Experts of a small language model: 10 layers.
Below are experts of layer 5 (counted from 0) of a mixture-of-experts language model. Rows are named gate (a neuron's input weights, with its number), up (a neuron's input weights, with its number) and show model dimensions 0-127. Each number is 128 + 32 x the weight over its row's rms, rounded and kept within 0 to 255. Numbers have three digits each.
Before each expert's rows: "comes after" lists some tokens at least twice as common just before its tokens as in all text; "gets" lists some tokens that make up at least twice as much of what it gets as of all text. This comes from a sample of Wikipedia text that the model never trained on. Tokens count by the router's weight.

# expert 43
comes after: "the ", "of ", "to ", "a ", "and ", ". "
gets: "the ", "a ", "The ", "that ", "his ", "it "
gate0:148144164114140123147125177127108137163130093111138108175201152142127168158162100192106065158125096112181137095125111100126097074126093124140076143133098072172092154164170126115111150107096139120121097101082165151161152142079149190086070130164127080119167201167118118074150106160070125155098107142128152155152104155145154102154041157061198115112125098113106142135177135162112139123128
up0:193108124168127150117123175095166099191100091126140103152053124115116120160127092082140131123172143160171120159048159156116117113127145159152086111111076124170085114132099145097133099181117165080119097098143085139133085159088131112116085110131163072177064132104185130200077149146152077141112134100104141113089184109146145121094159136089095118108163072110081096091111163141124091127082
gate1:083132146150100148144133108118112118100116099135080109123146097143123165082190153095175069075157161114188138071085067129153170108135131118118140142152157116093097136144159161091029157133162100143166101094079156190086170191129117137151151125148152180116113131156130076084161184079102135073112133107112106076142162120165112092148115108098128124135149071151151112164152075128110114177171
up1:152173101189144145085083132134158111154145101175134138161142085143122150135066183144102173164153112141163060219107116128146120078122096130085141165155146168097178102090165098150143068170056184045110177105170138151162128172101157133131111153125086145179126119092113097177104146129135114150134177107110097111160105124131127110100128139111193119121146140138154082084100152089136147131093
gate2:106128098104118120112132126088072123150095119135070076155112129100143175177121127062115111156145093094089095147105125163125188146144126128101135167118178180101130081163168134094077129144140075152143043158153134193141154128140125153133106131117160112115102096152119128127132177141080144124186130101110112027113151182139066071145085166085200174148185118131156115090135131144126159106148
up2:052088147124147124166108114142099096135149174183141135098148100103127120107091069092166125076149169122177126130115164130190106172067161032135151071141130135168114107122113149110079072109073167120168118132149097157161111138091141143119163137083153151107079104159089169120075091158104089147124139049119112101104125133079109102120134146124183078118110135155161106201110151156136141159126
gate3:112089079160180100101134101142120139085160129130127113095130141136151033129135186098145176169139114150122147137105178100082130123169108148107109099134105151174169152111069149192235058120103107155171118155128109160110101180137104109151125120126135107139177145160159161128099141132136120091123132170150152218156112159096161149141159097100106131105094156175094122098125121113112059094067
up3:164170043150110111148165106167143140127142132132081184129144101144162024162067168071174154135118151143137154142141128181185130192110132082116168160144151124102106096146053107140162131147127142086165163108120102100148084071101154113106138178170084137087122130127084118096058147120140105113084188133150123131121097132166135152113138106108153146113122088121130135093110126085179164092079
gate4:127097136095172068119141156143120112152124143056085110154164109129086130150170114097136165100143171134181095172117045148164077071120124176146111132122117140096083134157098161180166105125138091108128128147176212187118119154098160082092165141112097109050074097192208138100151171122109131169143149083154143144168121094131123096162076152119142115127149115138134120163110129122098151152113
up4:154155160090178129088122127149092152139093155073120173128194119132086170160125104165116129114122113136116107131100099159142090161124108143148180129124107094154102149171091124091167115097205143125206137110133085129115083146143171088159097196137112072052118165088153128146138123117134070147111147084119119128150101130149118049090141143071104123087144142137206129150107074175059146157149
gate5:152159177164085128070142152104078124133111110111136165164132140121109121157169142108075166102117153178116075087128152134175124177134140161154126154087125130188172110126102159087113133121148167120125084113162106144134184107128132097081126090114154173135095102226159123161175144122090050142132114078151095140109130131089098108145046196100146130076194117126126134136151112158052133105165
up5:125139158156138141093143156115139153064066094139112124118151126162127164158194120198157129089158109146085127132080143074138116132136133153139135112128117197141145098107127169144074130117115196151155125116141137129104178134121128085113165143137176145186117127218131135079159128103146053099135171171098119146121097114095153125100021130128162196162147165202097181149132112097120115138146
gate6:099158141103113171105070126190143081148121073145093089142099210059093137126141161148178152115123204107165158138102149096129127133126061093155162152167141131123142128111147145095162160137147066130106119140172121174149138174098124136118147141130170120130100167155167128122176150115110101132091158180116099119151175096151068145119087130130124142084221112115108188126145122089081138130209
up6:138132123134159109112094120126180159140104082179129141108095148073060038154080099129106126134099203037148124098167111141152079087134079101100133151114084124143092108106149124091160143091152120185146171117105110166119101176120132120151127136117155099143081107125102133166153117090127141124082159160056081119091109097121139185172066130076117114108158043085117155112131136139126123100152
gate7:123119122147123107104140107119158169114127129109177104133176174079077123129158133104180109110144130164111123180118131067157115196178110102155111127132106142068113178073095135096195082159132135098153092184110138176103175123135136059179192134105103165081076162183081149062170118140143142071039113167122110139133127111151142109131174119123137118126146120071099149121127108138161161120156
up7:168120123111086147109096089158108115118151153121132133127077122162106100128127098118137123212102120112119114095159143182129127147106130149156062074129168103168075076192137112134092148145109181142206090145157138072148119040122109167068107103191109139138138118110129114178059129138153101143187086161139181121082136096059118118125128155107069169158109139126124185138125152133129086098114

# expert 27
comes after: ", ", "|", ".", "\n\n", "- ", "and "
gets: "\n\n", "\n", "the ", ". ", "==", "- "
gate0:134077091151147120175083098136117066146094157141082079160120112131077164117104132116154075183183124120103114132173133133172173176098156145144127108084147124128177095163095106123069118128211105106161181121085125123112162125109089119157131166150141135135159114067096151156181117150176114085102148066152132194197114176162095105123108120124104179127193113128077104148127143110140096157154
up0:126154112167114097170104123096116076132089137166146104145182108079130114154147122176074124047137108083179136134122190128097137139083184117088126147179167145091137093113107132103164152110074113163118115115141113096133154155118085138135046077164090086114161177147120134064144110069149161075146084194069176116146129118142147100110108114078137145123139111171118096166131101188134149166104
gate1:210148104110124093035159120130150175132095146129168102082135147108125146132053158132085151090160173156117183139152105147107057125124113131135091124135164141137150112115134109105119108105110124174086192148094084062109146114165120087120178162118128158144137138108093120127104169143059082072155162194128093144087154116111122131155111066131094120082149096120084162133156195147151130075141
up1:128158134081069141146087142157149104121174119140115098119187146102138104168102081131093138122125123132188134102162178085125120117110122106173096159153178087107102139128125131070147107108064093089179110156146157168193096130143149089143172228108125129138155110092075082088174109083120182119079108191144109126137148124148114126165178078101140134100122132184149152142117087151151170127197
gate2:180106155138168172098128137134138147150109171174171129179140145128108156154087123132099127120130208195164117138165147105181097103141113127151100102117142141150124099106098139081108154122137059183109118163142127060163091139130170177087132103122159113100129157172208140158140095086114115143101118157169155127149120189115157095152167082069151112123076129151061178082086145171093160168088
up2:160100115092118111124150122115155072137133152102150131123077119115069143100125184128190137116167115105112146147160106160085116157117163110139171123129085161130155116154188181180125131155117174164156143143108128178124130099176144077145128163128132123146155105057104208055142163068110125111166114153138124107166108099128138127124142097163140067138168096124183074186131045069109088076160
gate3:128104142120153175129100146125079082184105111127149157174153118113111142136125060161189090115090138159210112079093159078062121080099068168072185166083169135151180080134123153105115130118103116106116155143129129155117172163128155111132167121117168097131151120103118164128151116091140154156150099098099130191198139160155179086082132122063115121148159112129175130176106113163076133122104
up3:079137145114167127161129128069138117102083069076190122141130156092130155135149100077080098159144111108186109091072109155070160178130100151120144096079138133115051171107116121116240162099057098130099129163118103146127116152129160152090073167166121104087089183165160108157138141090166130129128139142186111149157149121123159146154182111131140100131105106172125093098088131142106149117128
gate4:125166162145144090113111151210137114145123124104144125110148138105125104092155082180143145156123159179173157093088162095120129159128156131138184109107139100120136112185145148090073156215163098168163114159140078130126126140122192134116155109079172168151193163183111154140169159148153130128110132101148155148138117171152167061099098066121140142175182089174110108188106129118114110205139
up4:055128092176087148134189121093109151148129109138148145160115103153164170142137063121132123123122166067131180114198128082124093120123064114124111164070107134064152134137153153164135142102202132105112158108086176147175130091158139102177150124163111148117160053083141081123153142128046103145125129151092089146085144121139106092154115153114177143162098072079152131136133115089147159081103
gate5:172069146119155079125083081155126177061131104082080086092124090174106110153149150102107107106127069130116124126097140089175141108082175114151112103114173104209126126101128121099081109115110121058139168129112107091116168060172090085110147089111164204170141132124083163152119095126180111135126093152116139156117166145114131063126131166137174144131192089098146104143090150084104139138139
up5:128208075139139068159136125085163187151110162081113133188143087143159193169076124134087119159153084106142124152097110071126150084109123133103138181129090104101099081117123075163167131142121062065077127142109128141129174085100131127113116170108121097103092151102086122145132125163159145153125109105128116094168126122161136079130078136170197182115183148091063174130135165137125147105114
gate6:101128123072088078136131183172154140147091149095122129154151129128143081113100119115116115162156131127118155133139067152106064189117082075104185161122138134136177124103188117165154108195103100135161213107131119108124122138110118151133166078093109170107160120186071147165159116207118135133076096139145150147102127186159077102148169080115082107131172129041120124152117110108163124125130
up6:137068137090127119114141069072137118144147100154106150159150111077141170163101145150138104106144120159077126157174159109132170175103110200150124137112107140126114100100076105080117155077068140126116115157150134132089142118217084127114086091089088084126112161122130141145163079125185095105119180088079154060205110133098177129108102111121173193155094118175122176116164110110121117141100
gate7:132105128160115093088162104116087124105182081192166149099115113200128143157174117120100114099121140178195073084142085070180126082186169162143107192109128103097137127082085161106149131124190153088152131100117128167143116126060142162096170132128149101107137145116114136158183169150148158150158124106126159161136160098146106087133134095148149114218126126139183187118109135124190152117133
up7:178176070097116127120113127138121080134115141139095155108171150121134136179110081131092167150101156097132096141167130092141079159139127173149127180125080086184100152095104101110105151109130153122106186150179115130079094105133160111171140191099105111099147105090121118210125150124128123165122198144151128147133153093164151151115095102099223117110125157213111084116178216122122126126162

# expert 0
comes after: "\n", "|", ".", "\n\n", ")", "=="
gets: "\n", "\n\n", "- ", ". ", "| ", "=="
gate0:111124150058067202108132171128096104094151142168129156143194113185132168106146115192059075167170125103143145181095101169122127148098089141108129088126138113083152117145142121106092076112085135121108124133143115107169139135153158166149135098132120094121137098072142121103160131200131127084121132082103120127143102120179130089077161095131096158107129103143181155160061127069063185168150
up0:137149139083091137166112161123128163111139160186114109117110089109139084085134116093151130141140171077129143133118106121162134095147131135158121056152191078103147159124148118139232127127129106073102065117091093170101075125057174090129145128150123112127085132175144065103101131222101067120164127108129108106148166209112107120144137117132123099133192080087127100125162082125135145131118
gate1:102208169147087130110129134206119126145104062071089128181137166090132136169105129143095144134138150110173068084124108140115137128156154156147097159123121140142143136047075139086149100151153177132136123122093134168122165110114151111151133169116148191127190133072114111163179185130140114144181151052127109086182136118146117103103149128168168068136116117193138153133180143080139085114130
up1:103124072116123119189135118131091118156099118074105111141117138133141155100099089135105122123115156084125158106112169079128133186094144129153102043154093141131154181199115150078083134124118179090115097189127116113129099157222079188157195099138176129124076099127142131112134093143138174152120137178171163194145113094109172157109108172133132116145150137088089115156123116168161149145063
gate2:044127189105149095152107144135096072141189098124117121181105123142101134119089092169137040141139101165125208121119112142134089160156157129173177126090123154111123177151076129142058173129155147111135126165131121144103138113119175103102116113058175110128182167164058171186116132137143138138143104139162139172159104139070140157171127092137138119154138077112170071120097106105130100154123
up2:126142157168188122117133103100089113162110108099146110117104146138106108061164109161160138133128132198089173142126211058130105104153107133096131125114098095138112206125160216115122158125087184161142062157114132048084139108167172076095141144088139128089120143161132112103096168188146108120150107144099120161143139109161151110142135120098154110137105072142139095103120091106120094213160
gate3:061130149113178111092136129177135170128114151160153104109148159137064083163088170115093111175125145085132173183103116121128151139147152100144103188032106169152114151116125100103152130106133138124126146132178136163179166140146156063067088181034139123121122138168121155162144115108164093160061139169113094156170151067164164149100100102124140140154127129122119154122122086091081147149160
up3:100137075090148059161170120120147163207124120126158104107103122172110068162128163083099147148104111149076173186115127103148163134156141114122081134107134106165069095083148172142151136170169119092111116120223107092182174129132082081069097137077117139112102143118147141150154157099122118126122164178143104169097144076207150131094108142103103146145093122167113170085125096108141152160128
gate4:087082159129110139101124081165063137133116119096113152161128147101093125162156128171113131128174120189133127161120083121154090136143101155155160122144110113089128101121153151162177141135136169078124149090168051045195117125094151140134122205084199133071134127126137197164124069138115101133095115188150179088162098152139134149121129104137072114151159142149161153135154142096096108195175
up4:157175169140081151194180131129169079134140179110131137116149046115135132154132118149109103140080179070089154087131168104060181078163150142087080123140139073154156093134095132102131181124117141133155104159125226133098146177161110132133127112133082135171130133096057085158174165084168130148124136121145110159103149087126126170130087108103166118141118089141073134097176101108125121113142
gate5:146182102095116071144149183075081169139098089170081139102140177112085139132095146085089129124154227140088127162123163168101137127139102181131134107151079153157126129136094057138107117128174167127122105131078174179124208162173129113128131133127173076163096116159123121129123110126124135143174130114163159140143116072124149112108060123055164074143092075162133137139106110101113145141089
up5:152156171134079147109087146146141111117074086134141102122064102113113087148141102106157125141097174151157175125182146106164165136163096121163112129128147110112067151074120158169131144095112173148176121174174134185125175185103116083167132109159175087112131123105088155115145048109127119072117113108103096127130166077128152104094177117177175109137122179162099150057121066159157122185157
gate6:086119131168130181053126124144138141103086144133224079126176096123088125115104139118100170113150183074122085068106154098134126150108121113156111135150121174116070142182080079085185125122123121117157212139110179150130122153112061145083119134132134097123188091163140179120165137105080096130138138136174143145171156188156144144145105107159078136090119158133122151126079092118155086090124
up6:101160089135143084169119108111115192100127129103088072137110101095098146138135145075122064122105075163073147164085145135131120096208097126184137081136164127111156145099113155124160169187149195129126126140158116112065171141178149115103148180161125167118070061137135090100129176109195120112105151189105123144143152175179122117141120154090157157181106162173163101106130131142125110167130
gate7:135098111160116108073156177174116113129112127157148136162173154145149120161097158164125164155160130195124110144097098150099077143173091164100146120156114149103101094143123129113185137093140135161170194086173124111160103126090098150142076134144141159127129075073115181085146122135116051115102123147138193171122166152144204105097098057130111071120188118113183100116096132199106149163134
up7:141107118142095123141179128096148149086117117074121149094131126102145117140153043138087067130129071121139148058157142127139157172122105162116132167102110138085165182166141166100124139076181134094154103083165088125185138107095122156098183176063153131139133155106042087179123116142144151126198129113160098126111159139170090090108105188121088166086138126136086171152121143155134153174090

# expert 13
comes after: "\n", "201", "200", "202", "–", "199"
gets: "| ", ", ", ": ", "- ", "\n", "–"
gate0:113109120140147075115122085137117132095092125166134174080077183065111139088160145174135103171168105175121122163167134145128079069127080145120166132162177166107137087142181157098124124140087103079145148150184116128144132071111133072133115155137158109088183114157142153133100085152140155160209079109092114160097138092077094151074066150122137093161164139159110172115158096180119121086142
up0:093087124093161146105139158155145138117138140070144121152105130095104114136123156189119092111133130115115084122144114200146099201089165112184139146139072193156154169118099098115115088128168111189097127145149094099129135130206144084130110098099123104139158085063119114149087141112132142170110063155096129085161131143129078107176099114121110116068158063142151079134112117163045101150063
gate1:201143174135188113164137116109125090126136128176178184097160137115104127151126085148113149127148159147150150136193174104133158048094164121110185181116123173139060120080145129125136150125175078058100141153152117166144147156082116155084127153102124138157178136100125170120100104137122122103138063131157148149153145076171093081138111129137132069119101099139142194123084113170184119147194
up1:102124166193102182090108144115110132154147135109093112110129122171128104102112114139095136184165154156140106194132126077137146098104152139151130100077125109168122102097211101198081157170119094124157123131147193103070087136099133136095108173046107085118127090143191156101146157141110104155098123125086126154119153116152061165202112167097117110146059149092109122173145169135155125100094
gate2:158055102133135167122146170109118166135127172122157107141122165146098077137112124157139201111139140152065187142132126177227017135113081113098146133140138125126149116133139124146097145143115156145123176140126139121162104100162125199134135139155134152082127099106115143099160079101162121093165133127143071132125113095134086160112131113130140130058172176122045088118138140206101166086130
up2:181122153123112103106112135137074093129135084133109143110096162141090151115097080108141164114086138140154039139143152093080170135134122118119170149139120122077124166067125106123163129133130149148041106115056116120114112093125138197119193101146161125118155135182160153140100159106086151087121129141123125078197116167170108102090105089144100047165148043176164149134095139138158133174123
gate3:095133148111078100178159169147155161160040128111112091131101101118134153088149105127096132143156097124123140146106117152138122100095180150129106107175149121097142160110123164095194184105148107079085076175150150153115164120140114165157127165170142112165148121062143145148158078121113110065191186097137197185137121102106088139089071149099195083170139158152143101120132131101109110170180
up3:199080126150149101108130198093145159099105085156128119075112118170119111167127141087116199144109143145099146133136097076193180134112182149108122136115156129091125127065166082151112132084149115108110208134082132134069145090077134092124151174120113153160170169167180123067128125104148140111206177062126110146154154133135099123166101154099148099113104124103137139102124179137156085090138
gate4:116093171164122154157141083132106138129112078133100159126168136125123125186158134128114129082215134147166142104141157167093122114135129131157223148194162097134117134110147169111082117090079163119125127083165140116127106165155104112121120131119117145101177105184183149059117127166147147117137118083116145073187113155128139122092094152175070093120088116159088131147207137136175040093110
up4:129099096133132122134088156111115155159087143085174098131168089155165079099151097135116147166112103086100145191142108067123141106114140152101065133106106174098154111079142079182108121160119111105138105147095120099142174094081145136118137175168121122107107191069147117116159071129132054113119137147093087212129147121066097164140131125091151120123165099192079199098097134099090072112129
gate5:136166188185156157090102133134102185221092158164148142061144157112167099113097121142136150173137120189090108152169135168130083097113060109134130135088098152120096122122134141156144082083090111126172192142132169122142099100106124068125142126090110145159100125082150116106143130149152129121156099111115088069133078207132067105126140142138167129128144176103072157144109166059172137132113
up5:084123151182113132132165098105191097134133136176104126112105123169171167098134146164105132149134104149147099115145091079154128156196100199119131089120119199095125137108103165131173171078146095070137105187198120112135127132139111190103159134113138071133129105136095154124111105171107096086091143132190159123147131111129123176125118135132141178106129151136185204183114098148146066176199
gate6:199097157109094173069149160149056104154130126149151129107182124167107071097133085125149120135150144152149131149136184154169072145102105095137146198105220150086092113126138125122150064132144073143188137138080070117155108132105129181123163157063147145164141121097146146107123064064133099160140103124114132132099148138166166135143137152133110134126122149119077100112118180162092067099162
up6:169133102075174155107150181174080105164086113092143112137133195146085111102129089119122098152156115117150156120153152120107176103146126096092160105112217122076083103144133109082119137194157095131118125171133134177060113132134148158113135134083155095190166140088115072180149145040099142140116175111101118084117169123086116121125078179167108177137142144161122141133166103141106115104185
gate7:136079141130122116149171153182092149143165125083133113178165121172067091113131119117163117141072161155110083158164175143108099115104021068137199132111165155129098126113150143098141172150109096104155162098136171128137167130153111081133062154091107145139184169088105117094161052118120099154195170130132155111107149161153066086143150106102155161155150176131099123119131138163108102155115
up7:124138113140118153130147162121138163109187145151155106096128137118161147138037179121166179144129127131074137110118123192186129066142075162079142090147154134120074157167123129137113148103101131093116193084086129100111138106102144115158128126154084175120083119169111112166122103135154058108098157098117050094173145152130116152141193204176150181146138085091114157075156171129137156106115

# expert 20
comes after: "\n", " ", "\n\n", ") ", ".", ")"
gets: "| ", "- ", "\n\n", "\n", "|", "."
gate0:106140127198141166159127122115065127148129127091102117116135120140152116122078128119136096130124128128108144187170175145124114132137140126125139179156140175104175099072154116120137163060168139148155189142129090149056109118105101095130104138079119131186114185104131144127147126089115174159096091063068165085127179098129110074120099105184159121166138110157109121120023208143087089124150
up0:110091086162093122113152082143155136156161219111130114190145123153149114121161122098100109092160157142105126118181116094121162137170139071153093159164155099124120149083133135130172101130170133107093120143124111109175181105114083212132195161100152129151138177169103167091121151131172162134113151154186093167159152160073184117137112082056055129099168160169148124118151145136129152138088
gate1:119134132170119151078152153128121080131142125081096158091071160129118141121123140207154121110142135139102200109120138194110092112075128169146094142078114123112163155144137084154158162060145104144147078153164168133159100122144122127186146116087127123176156085118090162148097167165103165141114139078150152134113104125085124130133088144084160127124149044050130186123102061102102065100172
up1:156104104074072185142179137148130149069173148086095121170092143197126115124124099148157117124096112124095119162120164111119125121095114165121098118116155126097157157164125092118086093131129150189117096161144160094131173083140145057140192148122050140115187080154114115133109198162135169122175171058144137075134128130117116162116112118089108132143179103071157131099182092159088162154096
gate2:130157117173132124113163125081138144161073104146103080138098081097116163142141117133100132134196124169166124143141079143119141125124168167093105141116139085106129129119124162040166138187078090114175110150137212141117097121111142144114142138117166150149202157146089149141133197110123154120147208100087134169120139162104132086103120168124185067122090049161152159118134130123125098191185
up2:134135157192186104141084093163145169132124078123087116174087126197098138074153124175080103152094116092104158135107115164085166080122152082089124166108106124150150154134119127129180108219125169111149083151188167159145118103069134106152140118053111153133117173106156127124083199136129125124113123150109145144126151137149148093116156108126191111148106123179154170112116129166189146197130
gate3:200169121106117132132169129118111086164127158174129126126126089128135139088055092104138110114138124185202118139099108152201108103146118135134168162148164092110090119125114066090107146126145098095127141094133160157194109168142182129155091140188133164157175144107092086100167133053110095127084113074121144126147178163140102120149121111133157052165148107146092141073136132146117049105175
up3:112072112156167130086097082146155178169179138109224156151100135136148150062151115138120098093072132071065176160137100082114116117109140121150098096101066152124165158128101169134179157089124107151135129143116073090140189138155106121099156112115142085090156141122122162114136066167147109129142163169116132117076122102133176143076153113146123202109148143171045153134111088141147139121110
gate4:121096159146156130175126110169132151161143141145148107137137125082122104158083182124198094084155121195139100133109138147151130117184085133138168093142153133138161120153142162132148148086129102185148149091135127168105161183108093110062125168213139095182131181089105123128103176129129125114148101150106105138149187168096178064132074107105132043159161140158122205177164166138124120122112
up4:100177123144090216123113142104130122082187152155082121127146144146125139149149121128120118184095146180154142141113137078191090173089174141169118173085130130145108156138119110211077137158146196157194162151154143103095147085145111114142098083105073155153119139132123105097103084171120121130127090139140181132121088145123098118140167152180194096112055132112088132112168125117199157093116
gate5:120100109136174108213120134150130109167068128092201119093138119120130140142135147105098182118120127073125127130076152123119140092147138131095150155069129105121087101098121156169155140091130103095098093198087177173063165106125097138118108149120021116139130136171169101140175158089131167119147149129144142127199132128114100115158120061116140069151199175152092151127116109148104065123121
up5:095095140163136101095114114099181117107203135097092123159162130086160137107173180121112117120095141180141176091115104153061146149126136116124193095120161134094137092075168165140113181122119089131180169130140166130152123182075105137096074192060172090119095080145091148136153103112103137135051106120079153129107142173100119145150088135181114113172130125106118097114117093077135084097174
gate6:167148126194138153107144141075111211150126151221142087078138144126122075151154133062152156131132187149130126134083166120124082099148089090127121142184181160158111156117141137163172175071089168130134125097092162176128130141143095125129121131063128143176138109173112140079109098111170112081156110102151170210100120150137125054116134117109168112133107082129108151065107127126111146132121
up6:140154123131140152124067085150191122158132101093199176152091116103109111127172168144119164119177054116189089073143120124078186157128140124118143131159114131127140148169091072128151155110102090112063091104144174138135137174108163092122141146075184116104109119113118175147166131117152096146118180091113100053172128104111043159120147145153140064157108139148137084122132100176127115082109
gate7:166123170147088124109108153124162152156123115156180107130118092167109049159160163099118128097104124167079173135160078175149075155076066124108087137112166147137078130058121127186153165175086152169170110118137133181158077140136190145135142119141111122181086102138138126159158092090097142129109098107068152130119135127119097102089196086107095184099121106126070094104112109113138073108158
up7:128164111154072138150138125157147126108096103172147119096135123118135082141159148076118099128127107142093068107146150207068087071165106176101113058105099111146172138088081140162186122115082144158133110150162156147142121108119100147138060115179105090156148123135121125127101129064128116162165165088148090148149170154128161111093153095093117086085154159119123094051168167219124138168155

# expert 22
comes after: "\n", "| ", " ", "- ", "\n\n", ". "
gets: "| ", "- ", "|", " ", ",", "–"
gate0:111091148124158136134088098114182148100049111127149130166117114093153110107163091128116110108145169153123071096134153181131170113139114164082134219121121158188112145116161173132144131058134114092197122149068152161173188181122142133089166141160140134145135144117104129162170102078150066106099095117117126100166148131094154116126071091198107125055166183110122130133092129100102139098147
up0:082139160150141167121076130103117129122145165145159107181134069088111131106126123111056152082123175097096101137103137181123119075154169094115155177141094108103126121075158113118127114089105141157171123132107125147177170171109156084111124089121094132074129136093197147142150142179117157057056180092134155085146140096182117101104155114223131118139141142177136107150116087130192081108145
gate1:180124159123123151133145082146168115146144110187163111145146146164116142142140131177164182137117121125109163123124104110151112134125065140169181134109147093116124150105138129116155061119164165140174115055169138097146098115094165163160139167104080147195170132137104152140125166073149118084208156059181105138141147133136045132135137089165118064052132127153107125114105193173075139142133
up1:090089053164116186118109156174144130145141147107172149133074122074220120111131111154139116119121075077100123095175078094136136148097123131143142095135140164086174118148125159128180124136122095080139169158114121177149179109102063170127123145168103119108152182127099144112169119146177135130184166093103092172104158138140126065112103097208162175180145171105122158104118116150110157131093
gate2:114098179150123127150058133107122155145157146131202066202134082058123108125160162125137116109149131119181110146102124123127139055152108091141159159088159116070123098135223142192142133109066115135119121110153151072076124204097160157140117150106149152084121080130165170128130162160079154164120131116123105086156154139099141137094124141050128108142151134116136148093094155155091109133083
up2:087098145152089090158109139073102114165055107087096093103093145133156121145152064067138142150170109100121133141113150123155149174095165132154033076146147133187123153154157064122095076149133160156082128127158159185133124112104080145152113104166081133146083140131198107138144077158165180091119163117169079117135114132187134145128123172125119090170137130116162170118114112134199120114145
gate3:165137128180133104123153140139080120134101106128155101091164081108160153129176070080113156135074182090108131071133143055125117071121155193136113130082127065101109097125087170134108076131143098149124098168112160219092180100123176111139098134150135177148121118150114108132165109116114142086141176122096127115092207141131063155113158138104111176157134083171128134161154078138170097097125
up3:157146121121141148137149152143140155168121166133163172143152097097118173124084087113133109089138108091161116132139092129143106178085065107161160118107170129163134144150191048122138131164130106207116112142125112091110059215109112136207133142114212076095148097138172189106121157087100137158093129106100125150132096116124128065162138193070127093139104136103151116144094151073150102140123
gate4:114167136118105116103163169121100082114067137188101129150136134164089075169169149110163148175161127160204071123191068110147127106149171146154153140172108145147134179115107199182134100133101169093088121129161076132158186098163177121165116121133176129190192155087165146159182095139136185140124148102123166130167104106115090142138094113149163141102092094116116130078135147095126137134114
up4:121154106074139094189152178087172155108125167134156143114141109106139135064129085170118109064107217060093131062110129131057141154139096072103100124123165183182117158190144099082100152135147133134088067123139154144154078185159153166139102100147132123123113087117113157147106158139148131098128164137132106127121118165161102138174126167159115119133158135113129121100092161036123181135146
gate5:182144176150137124136185072127200106134067104126112136120169099132095073149165108165142118109147127134128135131144155176159086167130141124117095141118156131095129083116129092171085168123143119094138123129134188126124098140149211140204156147151158147139176146132169154110136089084145109190149121106155116155152192148081068114159115057202152127145146136111091199109090056130146119123122
up5:115102089101101098188138129130104151121108131130119076153107086140103119136125161120097106099160118094068161106108125099125153087186140189146103153168144074171130182122090176155184110122105156175112051162157136121158167128130094104133060181087089145081114169129092148131142120174153146089110193097151125123156125128050199150142145133050157120146113157134124078094156164096129171136108
gate6:146127151119069157110120117111134188115125086090172092154152169120130105131134119121088115053136175171083147078101164106096098113159119116166202147143129129176093125043126098156152139103155110153165100095137131133129178190143096072101095149138161160150179118183146141104150137133178175109146189163099151131170116108113134104097123066124126063174135143168092136103107078167157080089136
up6:091097125172145139141108097154093114067096100140106085099172086162122110124158157084050183070110122142136172163093198136148126109155080117172165143090123174078143087078072149155190142103147127157090122130107137079124121134124156136107129138122108104123127137193104179103095149119102079126104176081131085094108117155107160176162078170090095135089143075139157145133170099158146117115188
gate7:119130152140121183131107107159164066084138123173127161146185153106134121116133158082112125153122184114159133107151153095134085116123096142141140189091107114152101105176203126132145152077117146086126086181099117116156111178133112137156132196053163142172125109172098130171230102131113164177189135123068144123104165109125156089146105140151187185117135126134126088110196171107142133103139
up7:143170079163121164154116080099150117116126137116146124122134130152090183105109153147100157151111139124083172159116107109118105084125146158149095108105099120164150103152120086092130125125150136107092052164061148158188057132080119077124081155147093145204133129104157095096091180116169153169175185103113086078109101147126081158214104138160164152158075138110120105130115127148175056144136